Weights of a small mixture-of-experts language model, trained from scratch on English Wikipedia: 6 picks a token.
Below are experts of layer 5 (counted from 0) of a mixture-of-experts language model. Rows are named router (the router's row for the expert), down (a neuron's output weights, with its number) and show model dimensions 0-63. Each number is 128 + 24 x the weight over its row's rms, rounded and kept within 0 to 255. Numbers have three digits each.
After each expert's rows: a language model's description of what the expert responds to. This comes from a sample of Wikipedia text that the model never trained on.

# expert 10
router:064210110149107176120155106153124117093138135142137133146124122128125127139077110107138140147142135157147129132138154146124121187151126147108147132108065084127130150128140108159130133140125138
down0:144151139137113188090096112096121105122153154180155102125114135152125138138111117157119164141141105104112125171151139134099121107117112055160128073155109109108142143132139158106131163140151098
down1:066144103124112125150138127127111114118127166132109124115152126121085128099142174134121130190118170120127122092109153104092150128109084170114134122100114086132109057112129140200128159116124095
down2:128138132148140130093188189127124164108126122091083090114128139121106165164132135126146116150170174142134132135127110103150088142121126217151108098131110102106144133110184161082162135148139142
down3:142125135128111115129116148125106174170122095137134106134125174111115157116127091105132141121163098117119163098099090125154147151141133142179082120103118145181153137155130129145083132145123108
down4:080123109170104137096099144125146097113117057150101128121131170131173134186132119125163131175144131137149123117123127122115078126095083141152163158133119136116118143118179139161153133150157131
down5:174085157174149119170138138106072152126112133093096127106123091160110130164071133146148145143116132121084081113161110084144140110115119138156142146161122147125129145098143161111117138165120096
down6:125112133096129166175119165128137129118121095114148073120116162099105136151133099139107118143141101131091126120140138130098094114167108104082086129115127108118113093092123151113137112138148136
down7:149119097129084137112129163134154122097125084167153081144169159140150151132101126152163118112127110108109117122123178133086134140123124125092133108115138071157110113145183124119101166141105096
down8:134102135143077111127105090128100135129140138087117195153118136146117121123111162110146114161124142150154130148156124128133155134127109141118169116073091128111134147176174137191125131143123153
down9:166180135166122081137153171143123139168165147111164084133095108132121128165106136114153138104157148112107130114170137100120119138156111090100106151117134131113085126110153089140139152139145137
down10:108147115149128160090134105111145154139133125082128145147131104073158134122118178131134137155136155162098122092145164115093145143127123177130162130130132151110132106132132123148106154161127152
down11:131140125097132111113168134056190112127103149158120142189158156109127112141117161137106145131148098096154134139123119181088139106099121082124097089100200124102154108142132140182124117161115150
down12:112130131125106147167144149152134150137134145121133086123087156132152188133142085123102174105187101098116113095132130111101072109116167122117100157136116123123108113150120122177126142136140117
down13:115087129124122132098109135123149097181122108091135148144120136139103118146150119105127161098161115158131134124156155114118123131154149118123142164124161129145103130131151134116130114135124121
down14:103145160143149096154141175131113124136153109195122132121117123156183152131103130137115135083120138148154135104124146135128123143127149157143135122125127084105133126126119113155112146123149112
down15:101159177115138130140150154129140119139161099085076130131142131129147113162148179143148117137164115134137106106176121115120130158177150167106125119146124145144132154136173100090123097155098130
down16:163135143102080089101108102131150129086147164163086130090146099154147111168140129146184132147142126113134100066139119132177122107154107166099148122163113131145129130159126106118136140151139165
down17:150167147139113137147071139117105109123083126112157101130160131167075142114137132112152137130077118102160103113149122101158131152116169121119108099129173124158107092111125133119139147119107168
down18:146092137153135122069146140135155122116136141092135143174127146157159120109137169074106151127145108111126103131131131086110099142125144098093123132087115179145088161103125111147129122148117091
down19:128112099106086137152094122099194135124183137141132117132090149133127138094126181097094139130118164106108101156088137145079156139151112124150148118140099143134168135180105133132140144130154095
down20:155090141118172123156112129137136141093117124175087163113158155145062160086123113149121132132139132138113155180116137122119092085145147119168157106143121140112102166106102096116128094135118151
down21:134134158140147138105168111159117135124079144145153119145131116150135132115116121146106126165106095158112121090100139151111138120106148130082185099126144135171137116130118142156142149131099124
down22:148118155138153202170113167120106155112148132121103150120107144104112136150125169179145140154098137132148121127112070133137154138068097096111153179132121144149137131136147119114128122082166156
down23:117142111150122166118152118157096112133129134135103099137149097130143159147155125127200131190082102094134119096115124109115102107134085137138133109095124155170112111134121133120129116122123143
down24:155126162090137171112124104121130133139091140148107102148130100148137179131103140081152071102147131099160128125141109135130082120101112112116121167115124148120136162094174128133123161139137130
down25:137140114137119081082164125106112131119114138130149179142146121120089117152093114123160146137136125107125132178142147149133128128138104124131105128129125131201148093167126118192190125114131140
down26:121155080137071112163147106126160135109145146115132127147138132125095109123135118103133152123089099115136091099132120106095109140154122105114116155139138136130119124120134146121105095136137164
down27:115138141151146142154131102099117100179165136141129160126127127141094153136097106134083103104069176096122117150134124097168130100110173145126067164101140156159091177116108134131093129125110114
down28:122159106155126112121117142151088119188159178108114117123131156126103143124106068155132120151111076092139131106124128153148113139156135123119121146138117144116163127157116148136153131138133125
down29:142146153148133126135109164128123145121085119098130167142112111130134128121156134120097133137121106090129144127111178141088139149153109101122128107097128122143082123093114124114105093133129139
down30:135151134100091141138126123116153097135118148144114081167087137127067096129138079122154142132079138143152139126123094145154145151120150120134144098113145132140146098127137125112127091139127162
down31:158141139150159127132104135126079159135143114106118120105100149148093126120136152153117159134161146141138207149122129139124161109155103121126119132118129126142134101164091109118090110147133119
Table cells and markup. Pipes, line breaks and semicolons inside wiki tables, especially election result headers like FPv% and Votes, plus infobox field starts.

# expert 16
router:131168121137104108146126136139103167159152167142107146176058138124132155108112147105097154140163093132114152132138098139119108155123145141119128168139126118158113108142124146088121129146130122
down0:125126143137184150173114132101099112124121150102100128075162135124148111161127172116158177138108103107139147135128143137126162129124083114126142174082156106145177129110129169158107138135100129
down1:119106112121085147139108141125097105146153125132102157145124175114147141109125087116121133095122074149138104142152134148124137126127072146087187127152132140122107145137116172107095148095081091
down2:145107135115163177097173164111111136093159089123095154123135148116137136127159115177144112102131103103117162140077159092143121166137120116129141067151123153162128110105136118157115154096105156
down3:109160150136095169112129115062162153100156151108145117148094108140100154097094096189163165143147106111162134092123128124115173091118137164091083126129153145136136133156115097089106096123113149
down4:117103149149108104106189142111122124093121166169135197139137136122150139143157125123131125122105126131143109177137113109127141124126143134115089136108119112140155155134100111151160117151121114
down5:172128161132152134150162106138147110120140129158147100152124083150127114166083126081147160104101060111131149108135159150049162071112107148137096108141125158143127117141138099133121153101131178
down6:110135126140106146145132105124153134101175128138080143152136137154107098134127153084115126131123144102141113145164120122076143149114171136108067141161129132161155140082125135167132100137116123
down7:103135118147127106174112119099178108155117129169148098124122115137156124138099080109122107183150147133133088100147110141149149141147122183099130141136139120112096130122152129090114149103140157
down8:108119118110104093094134130143132118166099103087115120154121136123125112116095105139158173170103111114127144077093173164122127128083104112167113112129109144144153106165113121126159139131098144
down9:075134113151116141127119137106125128144155166137077129114132075107151086139113149069074158165113122127143128157170154106141140176125138118117161132097137130112113109135104112118120136108100078
down10:126132074151143144107159104140122114156125124173150118169117185175096148130149141187139133110145168140136103106123151121181115102090117103110151132133148178136085143148166167104084105135107128
down11:162140097122103116166092116137130117153178116149163136127101135117112094160090108092115122148134126143125144096132180158134150163120162123140141151168099146112101096164107125120137117128159132
down12:120151168137094131108100085157158174151129098090117127084151146126145106174140092086141127113126119110151129149158148110146075137149115155130168109132117125083142166110119145099156133159139137
down13:110119147088149126099193144101103131172098114139142120144122104120121108134140113164102107162137157142129108107134152154105080113118135120127133114087105118102144105149182140141157118114097109
down14:085108120113151116139153151094177131134136177080095136141137134144167114116130142130149148121165155116129099140092075139109100097146166139094124144111083163132142107119114172139052126098144144
down15:100116154171095144139098134130103138114135094111116134087130156133149079103112149118098082085138119138156126140105110114094149121114119122156142138087126087118083069143137125144094093161084110
down16:129129095172122082074196140129117140175144129156112136128153117107116118144149126071135129124100144161122132145105131132076136162079154122145106131167130127127139129134127102120166112132126154
down17:147097089132142127126111110161130150143129117101124163122144117137148114140136162154125133182118096094109136105136110140107103163147192130136101142116160126134125106121111140129072120141094126
down18:086108137151138131118140138127128132156154131145118128127138112083162121140109156173127123171167156167113146079115069103123097160099142140138142161132144145159137156093132147113129072143138115
down19:106157132133099156120055105129162122107095113119080136148137112135133134123098134136125119129139071122068199097099181115110132121120086135142163135092136097117117144105126118124106094145132157
down20:137097134104133105152133113106112139149104105143114117163119115089131162123131130123117130132114158176160152125142093153117160115129120134095121123150164125130196156125121107137180129137109121
down21:120168128144096109121124094143180107138134119103160123133137103129116148128145126097146121066126117102148100130124141120130130132107126135138166135165148134130124157123158134132177114174155114
down22:159164144100135130138191139093113172133137115120136152139168187111130142125153107140133122145125137116113166171128100128146130134141126117178115120117115115153137121144145123153124150131115150
down23:136130091137147136170064148131163128143131095133166129123141148129154132134156130097115116130128122101115158157144125133105118132105059139132130115091155113177130126130109121134145135134117076
down24:142112136103125115145089139091167124168109108128103149112177120192122099150115105161151178133146175109118081129118108170130112089125125162117121191121151133113131142124147165147083089165135112
down25:106148129125098093152165137142132100136117148131104171110134161104150113104146146080143121118122160155159123127092130173146168100073120138103118124162125176102141099085117148134111128107141129
down26:182126085083110104134140119111160152149126157126116096091161122175124121126128133148109099136134125109147125132143173075137121119086122200156111179122125096123131163127148101166118172139108101
down27:124128097136122126046117133105112156103138123094141147152160119086113101130124076111109108096156129145155131156164129147123147129081144170130112138144136105139101131144099128148117122122129092
down28:099144158072160091157096080124115160114146133090125147101112088104123077137105167116055132116139123134128080158117132145121080124180144131107144147133137116155103136078120084114124152118144139
down29:160126136104146115095139131131145141133142106118161123151084176166131141139155122122167146142130074096111139097112112133120152103135124173112081147124118161183122123141138106128116163117136112
down30:168126143141122114076131149149100133076102158080146151113126122122109149183112161104129141120135180147144122164129127123128096096131091065135149173121121121141131150139118099163132128128148134
down31:169159108129155123133103123150110119104140083142161108109126117101128131134125128100096123112133136130114128124100183148115127179153156136087140136143095143136170099138146102118160137088130105
Coordinates and place numbers. Digits inside geographic coordinates, years and scores, plus place words such as County, City, Street, Road, and University.

# expert 11
router:117082128094120174119108121124134120092130141117108133098121125120119110113156170111129153139112135075152159138117125128133125133095121097121103125106137147157149139095144105134140140145137098
down0:154132158084113099136147149109114157118117070124095106126164139148095142132149155113152109112125129131102110133129107172160136128106119141145123139130139175122125123085135140158134127187080131
down1:153107115114111137144099130164145161127072116117132137126122154106171099067173148106183114133107150131113136128136160119140158173120133126126137097156159107129142100115117122088108163147145120
down2:097149111117081114141106106156152111149139086146141165129135195128145121107194120164137137078145103103096071142139107099138148152148152103116138106119140133123088135137154130099100140155151135
down3:150112132158114113137143146107119147121174086117124142096180119126103117109080131131151176076107113112161151142133114114135134146129168114110093153144141124129116126082146178122158127134112159
down4:148136067156136113099141127123147144064157119125124076113140170111136108178155146153118124140125105147113156094126147113135134146126107140154124108143154139078141195122128187134154169170101141
down5:128120129144132110159095125100117138154132111128146118072126169063148131090145124148148147136122096104109139156152122105132135119108075107114078112162126107139139150146144074129141179087138120
down6:131115125104128155128084135101110144102108137157131193137114120140123116139155146119117140119107135108133145104111129118141123169088122112128142109114144128148086091154125129134147119130090151
down7:148127105109123121115117106086125126161128129137136148085092155102145160150122124130132131104148094123146089178145092099138102117140143137145142149112111103143107104125104146115095143103143115
down8:110143113123120109140137126130122105144110064112124118112145131104133127133108114139146142163116128129103131089163096130114135145109119151098096134149184135112152124117098099119104084134101120
down9:145118167088163119105142150114108149107161143132181149112092137136142151133126096139099107107073152114144171134130113121087142094111120127168153136116141130141121180124121117189116127173100115
down10:126179112143112164157130097140123138088120105138124151142109180103205116125139122103091148116145118112141145168134127096149134123139112158132118141135162098132138144128119159102129128202123114
down11:140151126118117122130151151144122111160149134139118139166116155107126130191107115130126128159090131120124120109152163107115128115122123148088122121142132156105130149106084137139128039138119139
down12:102081189156118121174147169097145133138120126094140116117152117141159108134095110126152157154112152126117132138140144168107097106117148138133117119090132103064085147137129156126126127126167111
down13:134134115064132129127125121085127106124130130155145064172129152139079158140125097134092154177117191130128039111130105135147154102140179134129104106128143133107153126110169167133087107125125134
down14:142144107122130088128139141128105092159111136077100138136124121121148130164120108156118187123088111155156127097152127130107135142089132108081153093167158160117103095117168128135115139140160119
down15:199136101096145150084093150136139148135162133114106123095107119125090139081108101086143119132157132159124124070101108101123131121144133129134139135130132093159148147161130134142174133103105132
down16:124149137183100118180152153132143099062145111131133114103109104130138139153166107119137134095118160109126095077102134145169097159155091102087127121154144142115112092149118133124141137082110163
down17:151166141075095132132142108135062161123127123105120116126120170153110103124143110128114095106183101148159132141147141127150140136102131125143154109122109111133137141115133135147131086136135123
down18:131137121154134132094099138098152118078159127116145107164147128129118099123123146101142152153140106122140143080144099128128158116110150150103136106066109138123134104101119126169158147121143125
down19:120143132154108101145158097136153112135149158155123116151105142121121139115122134141119096179137164115177121096194152167148118164123114107093137072151129101108096109111091094107160122077121126
down20:120142132093102138105158147153122145125123106149142100150091101142179121126137178109140105116149151021124149134098116073132169102173133180081154134146130126144127130137148108120118105149114143
down21:098164149145107060105140140093161139128141114135112141109133161119078119167122129136125130151117103081159106140133100133122114121117128137093128157113113132145174114159132121128155128131141127
down22:114087163121132105159137120093130156157143126160124146147127136181159101123168116121156103098169146108161119131126146109090129098109080158129148126101151116121149157060146112089131111127084116
down23:122109120113109136156099160141122129108101148097094104100147076132148141101141124134123143119127167117111124124135128104121120106109143092162124140161110099165117117137152143121076084148112085
down24:102170143147079181174116128127183115142146111106154151120137109120141082147111136117162164117133124131141087135144159129121154127184112099141130138149118145156126069171126152123112120132135116
down25:147131135123094088083127118100158149148120161113148091097158134110121128150109148107141155160122099118078165124131121148117079159135142154146132155151124118096105118136091157158125100112164129
down26:145188147118137085118116099129114098127159143109132176117122126145154107154100122109129097118133120115131123134116145120111131175147160134131130117134111057148112164112147103128128107166154149
down27:119106135148112113144142091138153138115099140119124130152142121168133147125135162138118149117137154115106124148127123106152137154142126093097144100101138147152118082109112114111113118099129145
down28:126129130113139111133108099124116119131113136093129178137145132110134092153155124121126098114163117103127165162138141085123085146152155106170147107103083146137126128162119169117093139152091148
down29:115125138122140160115147138085098132142106133133122127088156129148104126073139088138122086094124140161152137141120179164121113164161086139132127146135109145107146109109106151139091138155122146
down30:160114122144117117071179125120170105125154108153112088141155162159090112108103099140102130128096142126103084169111179134110110115135124124112117164129106140078129145137100133178167106172138109
down31:126121142131113149127105126159122113089127150140129143114100116185082121107151102150134149147120125174118106117133105150136103113129151123168112142126105127177102128090128131174143122118144159
Descriptive word endings. Suffixes and short words completing adjectives, participles and phrasal verbs, such as Soviet-backed, fractured, exciting, down, off, young.

# expert 7
router:091113151111119143105161151136113123151170124143132156116098101090154144132136088118141129108121111163143117134128159129149161124181150153079137151151136091126124162127122132172109106137123133
down0:105104121116147143113148122105142121127145119132120121108160148150147110135118135139164107106112207123160121158121122130108153104124169127132109136148156111102117125114145137151097160136125105
down1:102135076144145124143155132142110089158134133143164111107137125095093128161124106097118117071120078143107146123139109116120152143131132125088099141127141113133131149127113131123148103173133129
down2:125137111107116139156118162128100127132114153085102117179139116105105140117146135119125109129094085113111166138184130104117123133104179103144149121100109068101105140102119094157144151102107130
down3:142132105137149120139120124084150141137097135132135131156079108138171111135100123132128143150129153099140120133090139094111118178125147125095111174137181138105094180139114143111145136129086126
down4:127130104164108125120103137122130142132078066114132160106124146080098119133141119090140149110166101132159100131163130134140118142139156145145107143131150143142134118142116114123135130106140167
down5:125111150122105126086094130107162115111134058135093132062123117154126126111110157112140146117172102138119138141147134117149132142119115141108105121106113137126164135130133142116132126128136140
down6:135088091130140116110131137071101105128082121051119121085166116122172147138114122133121110128109166154103134174147144142154169136127136140102090134106146119184112138078125128117136117170132137
down7:149121095127163126135103134095127088108062111114125129111132140118096151113144133118100150189122115100109131105113136131144158149132105127133112070142149108151101116123136136148154126124150148
down8:092159135131095165122130130134143150147144116145163122111108125125133142106149188128109083126144169093107166139128115096142148093122126114148098138112149149096129130143127126147121088158139094
down9:144130144147119094130114130106098137113150129137096095102122118131145106161097107163157121140139138131117099157126157149150122131137130122064086139161143170111108198143080113177172120148139052
down10:117126130181104125101091152115086097124157150110118119091128117159191121139142142157146119119109106116115122125127153136138115153113103141169111092139157113147113112140142085122108135116097118
down11:136118103151135134097109113148117119199104087129126122145135112129125133123136125090140141142125091110164139150146140158086117113159151157150147142128114125081146134118151146129124115115150141
down12:139100106093142118086187127123126080097133122133136117105126109093137138072080131103114118107143137130089160129112145103142146134113133118110141146130102068128077091139123120119147152136123148
down13:125146143129165116113171112108137154079121142173112124098118172086112125113128135132131150151155156117109138163156148094088118151129096120141104126134137136106141130145105101160115136079119157
down14:124143138129118147115159146106123155114134151121077157140066131116121153124130112115140127095139143122099154110158092079146130135124141099121110118155135123208133080134149130091123142128131100
down15:107162091163140095139154156144143116135122100132137143123144111140155130103124097130106101104144083116134146148110124152127108156105140110166127108137129122150148104121135126159137126120145115
down16:145096116135104094117125086118162105117134100111103108131121142148090152096150123116116123146155101123143175138098134089126144116163146152132111111127125174115140152120143117139104145115118120
down17:155106119139086110128134138166129144136131142098127121166116130112149107129145096143121164157094122143097151104154107133164123113151180096123084114135127113122101128133136152140132134143108122
down18:104120110161118116152108092137142094101168140127133116146152139149113123121111134118124131152112164170150134116114149146104105111146118130138098104110155078138162140132170103125120130121140128
down19:130191129114144130138121158142133098124145158137105124116123093133152107086155128128100151143085125137130160134139127172138093124100122119157148135118131200136159142128130151135148125139130130
down20:138145127101140153104117130101120140079132099164134130165113123142161180113150113131146140176103131136143126142127118120070098127108126106108115197133118140092138143145146112146134143093085124
down21:181113147187151135100130149097142121125141109140127094139178130139134139105091121140118141145126159126153131137147103060142177117139124138088073176106124168121118148153148157131150108122100134
down22:190124106147142093166118131130119138126107101124100132130135138165152146131125144099081141147151112204138099125172129139123121133115129134157128126132142154164107108103115087132145132153095105
down23:124165121195123123115158143141134177094107173126148093144130167119111150128152077111145132116143096170096105127106098125132134128091169134099101111150136128143106125138079085144118074115119113
down24:160067138099115155121113125120123126110135128149102157146074129104110143086131167113116147159104076097169109132169107101145111115151094124126148152129181166160093122151100133166142085110119134
down25:134097098125119135155130162136159104118118129116161177123106125110098106155110099116108149134140124126143179143142105156121151151157134123100137139119106094134111187136125113191161085093104126
down26:085136147113129142115144099114102146103136094111165113088091105129148137143130131135118170100143129115179100121134119128101093134125162153123092129161116123191106124151166190148116133115108151
down27:132133119130134114066154138135136153144122126105115103205133096103116125114128122109120148106121123099134127132131163100155167073134127104134142168132117076129156106108123085124139092130125122
down28:155158105132075138142082134116132182122146117096091150148142143151102102149145124116111104130140150124134137173170107143126138155141119139088161124129127159120114108160121079159126139130130120
down29:122133126158135125157083125143148115138111082099106125130152170102120137147171092127089095130150086093122128136138152146167176074130121132154141090135127104135125134140128133134139126094143097
down30:133109072127134153116099113114114110077155155129135144143149091112160167138133120146099135152113087162100158123120071118098164119096114106167121106093186156146143093148112119112120116143113093
down31:117130162138134116112133116194162106122123117129117123140104178139113115144100157144107133143134100114123119152083163150130085132143143090172117158111155150129091122133106170128155130123133128
Sports stats and teams. Numbers, pipes and sports words in league tables and statistics, such as season, League, club, Cup, plus scores and percentages.

# expert 34
router:085168132108179100155110128180104097116113158180158133126102136127153129137131157117148102070142118116156129090137127088131111170202140119092138154176146093116111111169098108110126110106128109
down0:139111112127138146171129099127106113138110133145173126139101104151168153125120112167127156150135129118122104143116127131125087124115099177127093127111151134134138104105113066166126091132105132
down1:170129153124108115124109155142109131097094116101135091106137111104150148090117114109133116112095127158124098134155133128121102166104112122078130153088165098205130145091130110091063156094093188
down2:131156176137129121169127138115106111119095112121123126106114116119113142159134107098113123126156101152116116083123131138094103119128147087099106110087116101133106125102121161112131141131114172
down3:134126151102077084142139095160109091094138137137144127157139130105149114123114133095132107157182126123077144095125138156101151144100149133101127152117074170157101131108131134128133143138144163
down4:146099133124139147109123139131157124150151097169126182116118119111113114081131139088132135103142156103110106155125126157129106108136093146156129134109076112119114127139113135107139113167096102
down5:143112194133163154171168132156084068114103093112157119105163121107173125117138134134144144140061140151129116112148125154145096109085106152149140126080102104125133115127119131157098120137104098
down6:138106170140151119060122125123135113122167128117111116137151132105143097107106131139131102153139084146101115103142126149154083147143124095105168162097158130182157138122124127105135121107148107
down7:116143136131156142134132118163153135123068104150153109111116165140111160121137131147131145153109116118131119189125100107157106089110160148167131126129108142114123128138142127110098140105065115
down8:078138112132131087161105154114141133142121142085129130123163134157133106097115084163122125171161085130129102136105083130069164124123102129088108104128124131089133157105154162128106120128183133
down9:091126099121138113135157175132175133139165173131088159141131108138111144181127083154105081114159117147123116133133078132107112125139169116102094136167105094133104140168129145134104151126139134
down10:120099124120122163120131151122173130167142116143105125075139134126123089128084109155124122130124145144095128112099125087105127116141181152151124140108143132152137170142149124104104102173156163
down11:144171156136109115144103107074128113133121135117084130129171125121114116107143129167089159133158116152109102167097118161125139080095140123120105170177151108144096151108161109151115156112153140
down12:104098086128125130130148106139154136126147130132166155142134159132178166179146122099160145128176139127151120169139135132129135138152203114150176153111120145122109128122074126163148133134127110
down13:149173152068122116166154133100117124171092129126118096145117143112139158083105112133127136107133136134149155097156113117089106148092113119084152150108170149130164144146171132101139131130120162
down14:164133091186122114121149150124148080151096083127121105091163146155113130140107135150127119111130144121162139130131109110155092115129122136102132182139115137143131145145152132178186187077113091
down15:112183121150113136107109167126098102137117126115094176137134125131119132162122108077138100108154111138142110118131174136123130161144143065123127077132100137160101115163139094102110129150113133
down16:114125154117125121139109146207132121115146163092178120113109164119124141092159119133138118097117085127134160141152141131147061106208103135137158125139125149122151146105142118186110155111128127
down17:125104113132131128118139118109121118116147109147131134147123111128149085144090110123163134101155176099151151121139189113109113124134109118127170163150144147109133145112147138137124111112137179
down18:115108141155125150150084145124137095137157133142130118118167105092106186172128122146138143158133149169120116140113147121126143117136129146134114131152087134151139099130124117122090113103135142
down19:166097167113133137114122089098106149146129120153142100113108112138094135104107142133157149158082163117128183122101142119114132138176134150084118122087143124156146146117107098112132089128150148
down20:124130132128102141129120188114140134096112124120137113091115115115131125141132120102125198077107097125143133134111104133140158120158043161123101125111138098153110082146101117121133180117099135
down21:068123113168124118098142110116156148200118110145118131126096107070168104124142144166131130108122138137147114111090089112118134139141114159170107060114144103156154143121129126158099084108109135
down22:088129108153111116129067115142142143129131156122082089077123111089126102111102135121159123136153099135110122120096137139136144110142150157110124106172104126137160175124159111130133157141130136
down23:122160148137114155149159092144097106137161103125124163156110147106089123136114115132109110164114127148153185097147204136113116130128141132126112120122148118147161094107162108107160138145136184
down24:136139124098107109143157169082092126111098129144115167116128148130099122112157115114076115159091104194125119107133146109084120149135140124106117162153131091117147114182109160108114126130175095
down25:122089177132072124143118134056118136169137112125082113130139142170182120126121153090159103150132133067104129109143143103153134161134132093114162145153143134158103176136132125136095099150136068
down26:122102162126104163130160085160141148140106129119130143161149108135097146151086127106176115109097077127141196076124161147130145073140145120129104111090096144118181128185130103091141139112092093
down27:140143144104128122152133142160115163114144121121144177137129140145122142159174146133106122142128104095140119164123146074099138141100140121147124104112104096113153131124150094146114140125154117
down28:148148086118126151106144143105103070147111156096137143170130117112121074069126147136125153132138100098112156141119128161121120177138133123117132188136142128162136137113193133129139152118171091
down29:167120089116123150108169149118117172168169126147114143121132163153134155106097136111142113094128146114151136151118083154125097123120139120115125172125086139170135147123120119093144155116097156
down30:123147122111116097124153154090147132075147153092088083155181121170081140137123129091160128144099151149134142120147179107130121081141150125133119127167107089149136140130088116111112118125112107
down31:100122138123132093087162109155106169124106087131167126086127145131119114191132102131144158114130102107158069133106151120140152140145133146157147147149171092157156143152153163155142081198108101
Heading and paragraph markup. Section heading equals signs, paragraph breaks, closing parentheses and empty table cells, e.g. the == after Career or Climate.

# expert 18
router:147116117149123123165152090158114117172142079141121122196137135119140139103109087104107130102139110161111149125149151147118105112141107131205151144121088109110089110115152120158148105105140158
down0:165076166109107133128128163121146148167127141144158127141110158103146107058146109176146133125162068129123113112119154156124109081096109094136140145160130111140140149135122153088104134114130147
down1:151133133101116167162093133158128093139140119153115130166150139149085132138152115119097133101115112143142137121134149182101156146084126158183120084112086138070161087147089109109125126121122102
down2:162117120115115135150116169124060153104096124137128120077160142144182187154121096115110112162105096157132174107174154104159111126142128102152106124151149144129113098141117172127129140162120123
down3:095139127120096123134138080142070070108117150107150104130114164077132165144158129082155131141135108122158094154102118146113142160116127151088078104129100128111126087096172118116157133116114130
down4:125114062128126112128129153102121135154131142143110091114130145122148111134139142132138099099107143191161151123117100138115130142096122163139155151138133081122101132093109186121153108109137116
down5:139109145070125174112142119113149132092102129135111099128112186108134133100131080139122123140104130131170140166104126142117082101109099097110141136125069134159136129153132161088117111159121138
down6:115076132117153117140107154094136130109084156098111175169117180154107119146101158141174104189125125113139116129139162141120113134119117141152102134100148115149083155139135120106119186117123126
down7:139118132163116111146118097160161140115126119155129152078127142129147142128152130151151155143143162132136111156110138149160141175066104173140126129160143186088116124117185086109079146132172132
down8:103147101142136150117119135150111170146116137129148123157165077111137184159147131172107176132089084142153138154116134140122107148111125131123091141069112145114092136132110130123115143193096159
down9:175133130127106095117130147148123143088137130135094132146128119096143115144086081102178125057173121162139152139141114132155100090135099152144144145140106138073104108136119149131131129113106110
down10:157142133158192165121142149128114137154118153134095127127091094124108143143150084117148107135117132143139132119128110156095107144178105088120109134145126183134123141126100117174110177105132104
down11:137143069136154142141140176177134120098142110098118141085113128140134133135132135154176186128114140142185095138110143115121123152135166124134114134139110144123124205072159079145145123123105140
down12:120131117107187112120188125115126142142102170163125138068119073123112133089124138112117119115128093053149107128150144110131183154139152140099120122123066104117127091114120136132118072166177153
down13:091094121111133148150091090119139109133112123135143125123120161123146158125126135154127142116114164120095136150149123127173149154145100142078158137114146128102113157110155145069071146139112161
down14:112115161095107142168130125136145085149129129136111125099083150102150110134123127199122146185090120124161157095104157098117124145145106140134131097164143113120166120141126131146111126126122174
down15:155140147117144124102142132142100160146130123129124113135190116108071123150103108134115140161134125134092125190099131153154109154132123130128129156111137174112113092163112117109112133089086154
down16:152121114121095109098134069115120095130162166111114124148144106175129129161127165143125106104132157082155104133155113103164109146086147114127147120139126122129114094102110148133110139157130154
down17:112183126108118106153138147134099130123069110126114112133148160097174153162139124141152064154132121142103142144096110138139091137130134127112099110125140133156145088086111125083095096108149161
down18:198162120121161107119165140131131149099138064116094128139090113125111120116120157154106151114110074112136122117122141120114141134123162171149107113154134134122164104079153117121162138083123146
down19:086134122151123138095140130156109129141130104109152147195142154106088141142122127138098137133110128104128130154142114086132107117136115114120099166142129106171142113139131087164122131147138115
down20:092169100123086126088118137112134166141107145149144125120124133191108145115074110123112171142109149135161112139094108107110149110125092176117176107149145142153122104114129124142138108097137120
down21:113165117118095140145097112154138114098116076145103120157171143161133148064095153103140101089180128160127138133151122147135139119120148118125120132098152118127131159145146169164181133132123150
down22:135106105127126127095096111116088130078105132110139099101124141122137169133149121130090147141140097115069098110133145152131152115142118150105098123154134111167130137140091197145129138170079157
down23:117126135137157139161135158114098090096111143145126105112154116131164128140122086116138147117141099145132170128133169152140142100140106145120164157124169150106125146143099142144126126150137095
down24:111133142157081134174133149143145158065126186125135151122131139082159153117114147133118084135107149183153120138137134121132143152117124134117129088100137163154155123119124082083176103150132169
down25:140087173101149147126103119124168124150116115103178130118167141129129173102124116140140099121141171137122125141152119141145120131154115140124133131118128092147110090117160116131127083101117095
down26:174145143132106118108144157152157121114122105121081115134092151180137201120155105082117149140110154165067152124140199206127112118175133124140149118137128123150154127096175124139090078165094167
down27:107167080121101081120117097113110128091139119115103134120122135082125162140094147124094134111145095084108104165126122124101117143114140137139130144149140133139147131128120116141123083131143139
down28:161156145144122129137108095123130142135155146115146159082138167138127093154093178105128120145143092126142131105131190118117137135124114121068161115124123156152148158139087137130157117100092170
down29:119112116136153158155166115113123095145149118148097177158116127128159083120117128143163146120124120119130142101116125138108171153111192133131146096142099090136143168114152043129131142152102118
down30:099146141132134156116131129119168152110120126119125151126123110195064120135100110098145139148140120125164092139122159108128122100129152137097135110115150121096098139155117156094106141109112159
down31:145141113104109088115088089127126131106097126141138122119099139154128125156157154118107091100134133124132116114120096152166105113129075093136097155135093149128135174132124132141145146143133159
Row-start table pipes. Line breaks and pipes that begin new table rows or list lines, as in review score tables, plus broken Japanese character bytes.